Weights of a small mixture-of-experts language model, trained from scratch on English Wikipedia: 64 experts in each of 7 layers, 4 picks a token.
Below are experts of layer 9 (counted from 0) of a mixture-of-experts language model. Rows are named router (the router's row for the expert), gate (a neuron's input weights, with its number), up (a neuron's input weights, with its number) and show model dimensions 256-383. Each number is 500 + 40 x the weight over its row's rms, rounded and kept within 0 to 999. Numbers have three digits each.
After each expert's rows: "gets" lists some tokens that make up at least twice as much of what it gets as of all text. This comes from a sample of Wikipedia text that the model never trained on. Tokens count by the router's weight.

# expert 21
router:542462488556417516504546556478491499552493481527464438468521538462497516474503461441450439473519508511453552472523471525501480547527547598524510542493453486569482505601505562451493515530462514520566498497542497476504427496467488567506534504462478542492476542475555502524522513498531447530429508536467482502477497444495501464562516523540504510525526534484579544444459524448475539502559
gate0:532513484486512471435538531441528492477481535637482439482550454468462455472421495475471494482457465474510541518517511505478487474480554551395499509509519553499431445442530557496560522462452510518552412509525492448496550610566437551473502482494500568567504446494519442529426530512482503444515488504490483441555466538512531495553455513586462498531488395473430512551518477498491504501558
up0:503544521448516530534541483536475485514501510458477461496510440457516503465437474525555469488435543514494579521487483455478478497533465529473457542484510536527542510498523432534537493548513481469496469511434460546484445511513524508453426416524476469503494477472498458507496492462488506429508551517495523469470497509542498543498516523491520549510434562549533527483547444542398501416454
gets: " a", " that", " which", " one", " the", " this"

# expert 5
router:495446534551481457512555478475495540534505501504437410475463472446449533462529461437468460460517523555484533488530457559497479552503522584569559487486459500527483531544503515470468532520401523549536456471523496473521462524457578496541536501442497560489521567532565479485507558531516449586525497550459443550478447468483539495528556510507540522512469548534519514454460453477484544480516
gate0:532575514465475466469451513516483509521508462444473575508460510499485473491512527542550559493533520520520548485506515494489504459571477508468477544521443445532534532498512484511589476452490512518532497480455532530488519563541511481448501512488534478466474508459410525460462399559519603475569475494488546409540510517512449451490513411520454479531463520501413464484524499474564503540450
up0:553568541494498459437545501533486439509459490508490585520470460461466483562552438511552467465512521495444511454424488475507496503497495555423520583492574435523428513485513518480501514521481470507530524470506488514501519455518498516442467466474563497572532473528491513426543500559505483449464515494486490457483487503455461483570436510419491547516567423556516466459500434456597477449579
gets: " the", " a", " The", "'s", " his", "The"

# expert 48
router:506444537545450448519532516484518539541481467503423424492470443473431549463500451449480495461512536551521520466556486536482494554517505633550564499516501480551446556561490481474444514521453499525570438464532528446485485513504551510542570516499531496475515541528552502463492567511523450538491540509475493524429461448435502466536550521509551525510441533504581503450469484476471478477546
gate0:476536430501485522507596510482538467478490427472511557448469548457472466521510472553442469500481506571423550495515490491509479479514524513516501537457544519571541436488478435523477515492525456515421516509498522481473558542439496477460557499551583537469466454502481514601526497526479474536471477432509455472594534523513507437550538486542518541528512425505483490522572508469538497526522
up0:506522508520470475513526543524464430503512495547425490553477438495534474465493501500459458456491500509470427531485505437629573546543546446538533455530501502479523510470529515471513503535495494467537516549504455489468498506509575564408498439489528499534517480507543518518557458540609481455567509527483428505474516478481500573466544529537541495486499514470464477556470546549526579474496
gets: " a", " of", " the", " other", " and", " more"

# expert 6
router:518533553519467459500515554480497558560517471531504441511457510492416513428553463436457504483501517496537559472525421467471476515585535498528480470534475488497507567534450566503454561534465487506488457463549550511516475564487496475538541524525484520480538558541590484449490550496486493554479496535521487517460452453533560412521490473542490503541449549502511525453430502487502510441556
gate0:493513501492477473421488485515483539521410421499493489551521555548542461473495523471488525509411496530495533453447451474549488476513485451524537421466531499520533517503468481463431531521514522505554465461530534386548433480489535507520567518532544459507522558453488537445498477505536491409538395515516527500496437535465457514437484518536476504513456516480434522489473498458579518515543
up0:486458495536522524431449553516519428507534516461495478511538524502498532515491470495510418474487501478492553540535508541477447521445502553517528412466464482456521490497568512513495440465494466519534547481433543497490456542442464528517472523518476479518511532422434447529468520396522560496509527494524506513605504456507441481533536525533524531504529508509519565562470464431466530574533
gets: " |", "|", " ", ";", "|---|---|---|", "|---|---|---|---|---|"

# expert 16
router:482492566483402469555514506467477542541499541522508477440463539428473532478485457448478450462535521493552555433483410506386476536514538523582541440521491491515495538503486538473478510533444492473505495501602520481597443569469524451567548498481436523419486563501582464458479546561567497543529514505438532531501484450466549486509535532513513517540467514492504514435467484456508541486623
gate0:441462486466536479464580455456532507508387518512510442509535515459585489515481448440518510546568432464491586385510517489488502486511462483500472492454437566496489500515484469563502500487430492474507457601462498411484418531461490520468531468431541514425502547494568483457540573484553446518470536495569414499605468493454537477515475443494505492518501500511495493453476447481537512573523
up0:511511553443554541433541507456498537518543555431491524485537505442486523500586508463537476528487525498515546439436503501517504527502506588521521415527533488520528554521501503560443477518518500591508477501477557457546530514529537556458511477503534467494534509461553537459508510416449448488471500523484491493500512453453539512490463498424518517565529527533529497551467548516567513508483
gets: "–", "-", "|", " in", "/", " In"

# expert 54
router:560479528489435439482534542462508538494483545531467442487486438456453552470532462438509470478518530537519540492479487552421456548548548535530550510515492479492467509542482542477489534524444461559518421483540538509518461539521527487502527537485500542504498578541555452404490520530575454514490484554471570517461430488503503463584519488492530468502462545479502523458416467461483513487483
gate0:506543527489492398463486511504519512509499617523516470431534514505477518481613516524519492509612575439514429464504545545534516493455574523491541498540520532487491537507531507424552538472578460489544512491498560522488504544526523492445486500529427515507397518480561524474538513450526532484499440526505577526505490507551569535567430529473512524503519535546482472542462542535452574478479
up0:507463495535524465526517496454508534504500438439534473415498427477491440494411528502501516589474508511548459512477542478447528473551504515443442592479475472420534499567474577539558480491517499474493532557489487510495486581509531370541522580538509515446442488507531480513464486484502502532387475528532496418546495539525426565489541484498560495496506501520537486545453532489488506506476
gets: " to", " was", " is", " were", " for", " had"

# expert 35
router:554468516495403427509531514497489543514517458546477438447461467476449510461557453471462512517555523518488569495479464523475470529573485550525550527471481438547474535545462511453473557490509461463543432490582518464505457556476597544525521522497519501473507512521585528468488542556554486551471488494432515522471490443439576477495512508496538507480450524497588518497440440425533476541523
gate0:566451490568543571502508566497512493512486507457428480498507513561479473498482410591492488546413542481496515527455495538476510513547510475505488467529523542527472470490499557499448484450522538492501472584549534506574550518458490486528435470527483471535473564510491548540515514440493462544425500591567540562497444472527494465458480483473467491565465480417458428526516499532503504478530
up0:507514462541501528488500455506484543475468556439502498516468510525474441498424501422522524470476521482454489439465517523584561495489528525556486513492519523486562505509504454479449524466513542484441477608527522544452506511544507408491520493454534505461428543515510493490509580518504531519492580463500493563470513547561522479493468507510520487439491512542494468472467495391477466523472
gets: "\n", "==", " (", "===", " ==", " ==="

# expert 19
router:492468558482405428503557515468496521541501526557419493447493489491394528480492452454488427452511544445529510506557463524504489586508513510513544485538499452533506498522490525483468517539472523523468480485531503434611497537479528505520510531458498526481516526531553466487480514529581486497447489555447494526462475452431547488533534482523515480517458560488515544443478512525525489478540
gate0:561495472560506466527569429523483514474488422611493493484506506483526487519536481535589513451504556470506567531578530523480440466490430530581530478458499536520460501481512523405512587509499554522494504448525482505510520568547510507548594463507513537532493537538481488522430433507505492492435504550450461525506503509384536481438438535517495525496486525511523502405557509473498553521499
up0:538519500578464474414518525516456524477540474474433456478493522520466529556482508469516520456460509475563507467477458487436520543530443531515525575492536546485516488474581507546464476539529558446552564419525544521480495530548517479451495475525500471582472478565532557475514441438487461500544515534490506482514429482451576484495496554530480516457556528505545530545520523587517460505547
gets: " (", " in", ",", "born", "–", " 17"

# expert 39
router:497483534490493449545540566430486549522466468531442430433459420474442527477511471426487464498520584499538530492533422480427531531524548499529529485443480537547451525533487493438447497541457472474549498481601475511559482532511512494558529505512502552461493569514565431493491570595532443513426499487463490498489521467412578498522531494451487488501507483584523468436458453487450508451506
gate0:553391428529476501529478464557487533542424495510558513520427482548409546548527554513428519578433521422484485496488465540542457488552436521466538481455495534534509505495523505536483457548438467487535470502460485441517455511427536495493508562483505516532538579485554470517539641477411407501470475501533485501531465537496547491447526530467472540519502372524471472494450496572501481506539
up0:513520460431496482521538475483469468534417524457364499536544480476516512493481510549573529476450537524455575472486466527461529520536481528475550530455489432427374526467503552570527502461453418563478604480499565482493498513538581437536504505513493496567511517523490450519516508491464461522505509456492500480522441476533480514593527470552530461502435541490524521572543507482483482455473
gets: "-", "|", "–", " \"", "/", " re"

# expert 1
router:536462589505455530533520550462513546559476448534490467464441480479477499494570511526488506476550525479509535475511426531495436534529485485501509497524439447518467525536496533429403539495483474497487502437530503484547493522478530504531507510490505584469467523490566440490497511526576446494499481485535523499418381469473526472499526506499528569526517539537549484469482519474489488489527
gate0:556553535499458490556488519483488506479511504465471516504544463433539503510482476550515473437435499581479528482462470423547483502526499514452514548481530511483526515574529488547491469479477496503507458470506495554478452505473448442548498556507477465465512499544480433507555513429482553575527514445514558488538473524517488510457502448503509542538485511499492513529404512405513530493555
up0:511542552518465542466448485494496427444573582520506530486554528497485502539446482457512509545478469483478538498522502545503534514496470572518519585477522474573521386459527481517550534409519562454462493529543563511540569467563541486525554532451459481443587500474484466502495506465482453516548540526564456525487543486549495534550425541503426464521468526533575519538569470504557563560526
gets: " |", "–", ";", "|", " 1", ":"

# expert 4
router:505470520496419428494570505516507521581491489501464468420488495475467577469547468485495517473497500476558602488569427527487466557518534513514522504520464485563503569536489523481452521537455466536577512408549523502549453543442507498549540501490540513499477523456582440526522558547532471537458541526495485571489461497449514456549540491487504522480436560460484480455434512477488494447531
gate0:413541480507511543499514479473539373472504491485471501525457506565557440457549540556479540571523523494527456544477477526476481500551427533433582520508535517522458491445494527498502538507473477514530525520457512482581542499442541519420447515474493501447495419567476530483534553487536596520483564536499511496442420498476539461524554531463533589532494494416485510529496502519515500532497
up0:527436498570523541486491568409491524532469497544472468559508566615495446474458500451492512566545470491525515505512442589503539526501466487491501543512454413447475511431535529491534424608533504507524540478501517511457523490505536523495469487484484461497503513459505555534618583455492532535516466533526551509513516467559546578570457508456481488460422539511469461497516532544495482493605
gets: ".", ",", ").", "\".", " that", ":"

# expert 37
router:551464475500457453498552490438506506560454463551484448416429459459490584453564462487492499443487504501512553461594477573491444504555529604551506485536528453533449565556494539459478492518462500532511495456538536489565484576464546476532516520523485545495455557480560468494512562574570516548414542504492473561478469478457505425501531520464528511469443499453495487430454470490478525409514
gate0:480465515492528505512476450482471438525489473420526498503483462505510608521499548530557512510430564527470464533479503551515502556566465373487535558525527468448531565488493471537593472463510458535463456485533512475515533540506604491512555484482496517459459487504484529499513510535438512473504402464470559515564522467534504492486576436414533478546453534503513532488542528402521462484469
up0:496505516521488491509513433467446402533488508455515481452456553584408501462570452523447496518562565429495619494522470487563517587507510474489466386498439461487442497524424478544445517488567519529477524534510507544407562591490579473487510513497462502549514519531481450523438552530476540434497492518440537440468518502507425469449500495503487549510480526528472438424428601496476469552528
gets: "\n", ",", ".", " that", " said", " announced"

# expert 25
router:506522530544451454493552525487522529583468496521439483452462489468450538510547475447469489468536538492528564471557420516482474540525536555517536476507505463558452540559511576458478557513484481509540482439573537429528416548477489491517506521480507530473512543520535479461511570510568464538448536544467520537478484468466518493536503487523519498474490563503528521448489501470485500440552
gate0:494518492519475571580513540526494476513435448474472514478548515512448403506527508478514544543504533558530543499507502490490529443533560521536524539477488476525479514504441458552454490540533505505592504485497450584520502525478512528468584447513492539491560552512506489519487437440520510449510505525516492568492475539461479553503529481555457498530495485601566548445527521471472478447595
up0:498588471474455469491539495465524398531519509451468566443552509485457447506503514461478447476597555505457553578529565478456536463512472459528483533427446479500523511478510487462514512524540597444507492470457484494517514538452565517462422433501434524470550506545501540486461405475504555454526482528502525500465464435517478552524495534481490452536515367529523495477514515543561557514530
gets: ",", "),", ")", ";", "\",", " –"

# expert 60
router:492501543543453495502548543495472523557413492558414461497434458478438585480535485445480481465501512543539582480540485512492434557535507582552550540514489444550471549529494520479507548490436483524585444492542517474509498545451516513507501508467500527463511525491539479470499576539590444512478511538476526494483478452483522497575506550491540513495462532476533509452438486464470489443517
gate0:536554477454454496510514491542553553509491495473501456489541520553514565520414506497458523541496530478591480512500527504505460446477503493430477510484501492435578496530488513472473556463554505516491512519568484410424515512527566563533480458509510479530455529537480515604478552525499485515531512560512453492504497488477460491589471547462461465595490519455536448493535491450533572439440
up0:469477510478501528506464490549503487557516526502431586481543440518462458517510510470466436497525509542579522518617522545459521487529518580531494507424567445456460562504506498501494473545494476468493491616501500464519518515463547543510501485501451534478500486446495572504543478525424608508492552472516489552530597543526468459436565518514479466436497438469522465467547520533503503461549
gets: " of", " with", " as", " in", " for", " to"

# expert 62
router:507455528559496452516579507492442541556466486529459424458435479491419530486535458448439462509471560504537552485510455511469448525486516528529521466522488450475451525526494538485489513574419518493540453480515487429505511543432488469531578537502498561494525493505537495431530550506527475579457482605522488505411482432464525465518503513445495503516458544492530552481451454495511565530539
gate0:428551473560525514462534516533457467515457491521524536528498467471500557448567518475500517418456561494614531501494527465575470467517513547531528473438531538515456490482449472449498433526538458512470511518465463476542555524417506471551487517528625554539468492502538511478527532503474450472413525454528550462493479533504421537466462478533537518507556522525565482491470445517495541543477
up0:515535446493540587486477481464508510428458407525450481494581485595515518505545433468493439541473450549477486462529513538430497546559536487524571520487525502514519511528556478492501463500428538534514505439529470587501462487541438589471466456397461488507484449535527448540474496545519535574517504510492510527496448526443511546469517529575533466476426435529480472537495536490474495504546
gets: " |", " ", " the", " a", ";", " their"